{"n_layer": 9, "d_model": 256, "n_experts": 8, "experts_per_token": 2, "d_expert": 176, "d_shared_expert": 0, "activation": "geglu", "moe_layers": [0, 2, 4, 6, 8], "router_score": "softmax", "normalize_top_k": false, "routed_scale": 0.853, "balance_loss": 0.00585, "balance_bias": false, "router_z_loss": 0.001, "init_std_router": 0.0322, "lr_router": 0.000242, "vocab_size": 8192, "norm": "rmsnorm", "norm_eps": 1e-06, "tie_embeddings": "early", "optimizer": "soap_variant", "lr": 0.00549, "beta1": 0.95, "beta2": 0.95, "batch_tokens": [32768, 65536, 98304], "seq_len": 1024, "train_tokens": 447100000, "steps": 7073, "dataset": "wikipedia_en"}
Below are experts of layer 2 (counted from 0) of a mixture-of-experts language model. Rows are named router (the router's row for the expert), gate (a neuron's input weights, with its number), up (a neuron's input weights, with its number), down (a neuron's output weights, with its number) and show model dimensions 128-191. Each number is 200 + 30 x the weight over its row's rms, rounded and kept within 0 to 999.
After each expert's rows: "mostly gets" lists some tokens that are sent to it at least half of the time. This comes from a sample of Wikipedia text that the model never trained on.

# expert 4
router,232,205,206,189,188,222,154,231,177,215,155,221,204,167,255,210,187,192,225,175,205,211,223,188,187,169,228,191,202,161,199,243,143,181,173,197,213,238,138,227,185,176,204,181,134,217,158,196,173,154,207,172,184,202,167,265,233,204,225,183,193,208,172,131
gate0,162,233,141,219,209,183,223,199,213,220,245,255,192,170,161,189,195,198,160,213,199,209,198,129,167,243,196,213,181,174,220,241,199,220,205,219,214,220,210,232,199,215,213,186,191,232,174,218,212,124,253,165,219,202,188,208,214,164,237,188,200,190,212,207
up0,244,200,275,216,239,184,197,143,196,162,223,195,158,170,183,197,193,215,181,227,168,195,178,170,232,266,203,169,173,178,239,171,214,163,155,223,162,159,206,212,194,185,197,140,192,180,197,178,189,192,206,177,190,190,196,256,163,191,182,226,219,182,202,184
down0,256,147,211,226,185,180,187,164,192,210,192,193,205,204,196,190,265,257,165,202,192,230,205,193,203,146,197,176,201,217,218,163,247,176,192,184,226,212,198,145,216,203,220,173,204,170,150,214,197,225,188,168,209,176,219,174,174,220,177,286,205,149,162,227
mostly gets: "|", "Dr", "ism", "Gr", "pl", "cr"

# expert 5
router,185,240,242,185,166,196,133,203,138,186,231,180,235,256,215,192,206,181,217,169,174,168,164,148,181,159,218,173,167,167,206,225,171,257,183,142,183,195,176,181,194,210,203,167,154,224,186,172,219,197,186,178,243,214,189,194,196,199,253,166,209,236,129,214
gate0,220,196,196,207,176,257,130,207,172,159,215,209,206,209,271,172,190,210,202,271,230,194,142,152,167,207,205,164,153,180,209,175,198,182,201,189,189,200,197,207,194,170,216,276,204,180,163,204,201,182,200,124,186,190,229,188,182,312,223,238,186,230,149,189
up0,222,198,195,216,183,205,207,151,188,189,196,175,242,222,198,219,220,167,151,169,184,198,246,233,285,267,208,245,161,199,224,248,190,195,196,218,187,220,178,194,164,191,199,220,189,232,234,180,210,211,99,177,224,224,216,209,219,145,182,196,218,210,208,237
down0,145,180,183,246,197,204,174,190,211,201,227,194,164,241,218,197,229,205,211,193,184,168,166,274,197,206,171,199,241,129,232,202,202,212,202,206,171,235,217,216,189,213,206,189,182,217,222,221,194,136,212,210,149,165,153,154,233,166,112,162,216,218,180,192
mostly gets: "that ", "who ", "Z", "can ", "which ", "may "

# expert 6
router,246,214,189,181,197,249,175,180,206,221,185,194,244,191,231,194,137,163,245,160,187,221,217,211,215,188,250,211,193,221,206,235,158,210,199,237,170,162,169,202,189,158,213,142,196,205,196,183,244,204,243,211,192,252,199,222,211,238,208,187,164,249,155,173
gate0,159,170,239,198,192,205,175,147,195,194,145,173,175,162,201,176,182,203,153,239,219,234,220,205,230,214,193,196,165,203,210,248,158,234,176,201,169,173,212,195,201,235,239,192,286,212,194,187,164,174,217,129,212,263,174,172,203,195,169,241,196,163,173,192
up0,214,207,140,211,224,123,202,259,112,201,174,252,250,234,225,226,179,209,204,171,187,161,154,220,178,211,181,181,139,214,214,214,236,192,203,211,144,198,226,208,201,188,146,205,166,213,193,171,191,258,204,248,168,224,189,257,212,154,240,218,212,195,227,218
down0,235,204,211,242,248,205,183,214,247,202,197,139,245,199,227,158,143,203,178,205,221,188,187,214,196,231,210,236,192,188,224,254,168,175,177,232,199,215,236,169,178,207,212,123,151,194,210,147,181,198,215,239,183,204,180,200,176,225,181,271,192,202,229,241
mostly gets: "-", "–", "'", "and ", "not ", "& "

# expert 2
router,229,235,217,180,189,265,153,202,197,177,196,210,217,189,193,169,190,198,187,153,216,151,208,235,215,146,198,178,225,182,195,192,173,156,162,194,176,186,149,196,187,146,152,194,216,225,149,191,283,188,212,206,179,211,181,199,223,221,221,164,170,204,185,172
gate0,221,204,180,174,225,234,183,179,171,223,234,256,182,249,141,200,222,223,198,237,238,163,88,141,225,202,179,214,193,235,241,243,186,177,186,262,161,212,155,162,179,225,183,234,224,179,151,238,176,206,204,196,157,198,215,214,202,223,194,192,149,200,212,262
up0,154,220,214,150,186,202,207,247,249,177,157,189,202,217,198,174,191,173,173,194,132,206,179,165,202,160,234,142,232,252,184,183,184,158,155,195,178,177,235,213,178,216,179,246,195,182,219,195,194,244,229,203,221,209,160,221,233,241,182,220,152,192,176,190
down0,181,224,218,242,125,180,237,226,221,223,219,226,161,194,159,215,183,184,200,194,201,232,217,145,175,234,221,144,194,223,244,215,227,222,233,196,200,200,179,195,220,181,214,224,139,196,188,167,211,203,196,206,220,185,215,165,152,173,177,251,189,244,177,184
mostly gets: "), ", "). ", ", ", ". ", "\". ", "Ed"

# expert 0
router,209,203,162,242,231,248,205,198,195,212,168,200,182,258,198,214,218,173,216,195,223,189,185,153,174,156,245,193,215,236,198,282,172,173,170,167,194,213,221,215,164,217,130,167,176,209,194,157,251,188,190,198,188,177,184,225,159,190,214,222,160,215,171,216
gate0,250,235,189,178,201,217,216,233,178,231,222,205,180,227,195,189,229,245,211,261,186,120,223,161,175,189,263,228,166,170,174,260,177,196,222,167,230,204,143,207,207,211,168,185,215,193,186,214,201,211,251,215,185,171,188,206,205,164,184,197,208,177,193,201
up0,185,217,215,186,192,219,160,246,196,221,184,216,189,146,182,145,213,195,169,213,150,196,190,211,164,222,208,227,233,193,200,196,207,149,253,172,235,299,167,218,217,228,223,219,217,194,177,189,158,195,219,205,181,232,238,186,212,171,216,207,195,177,180,209
down0,215,206,173,234,157,158,174,197,234,210,163,198,166,150,270,208,202,211,175,176,284,225,202,223,188,153,159,154,189,207,208,212,210,218,291,218,232,190,209,243,206,214,187,209,198,228,188,225,228,201,163,206,204,258,199,205,208,237,194,189,234,206,243,231
mostly gets: "th", "this ", "other ", "there ", "same ", "See "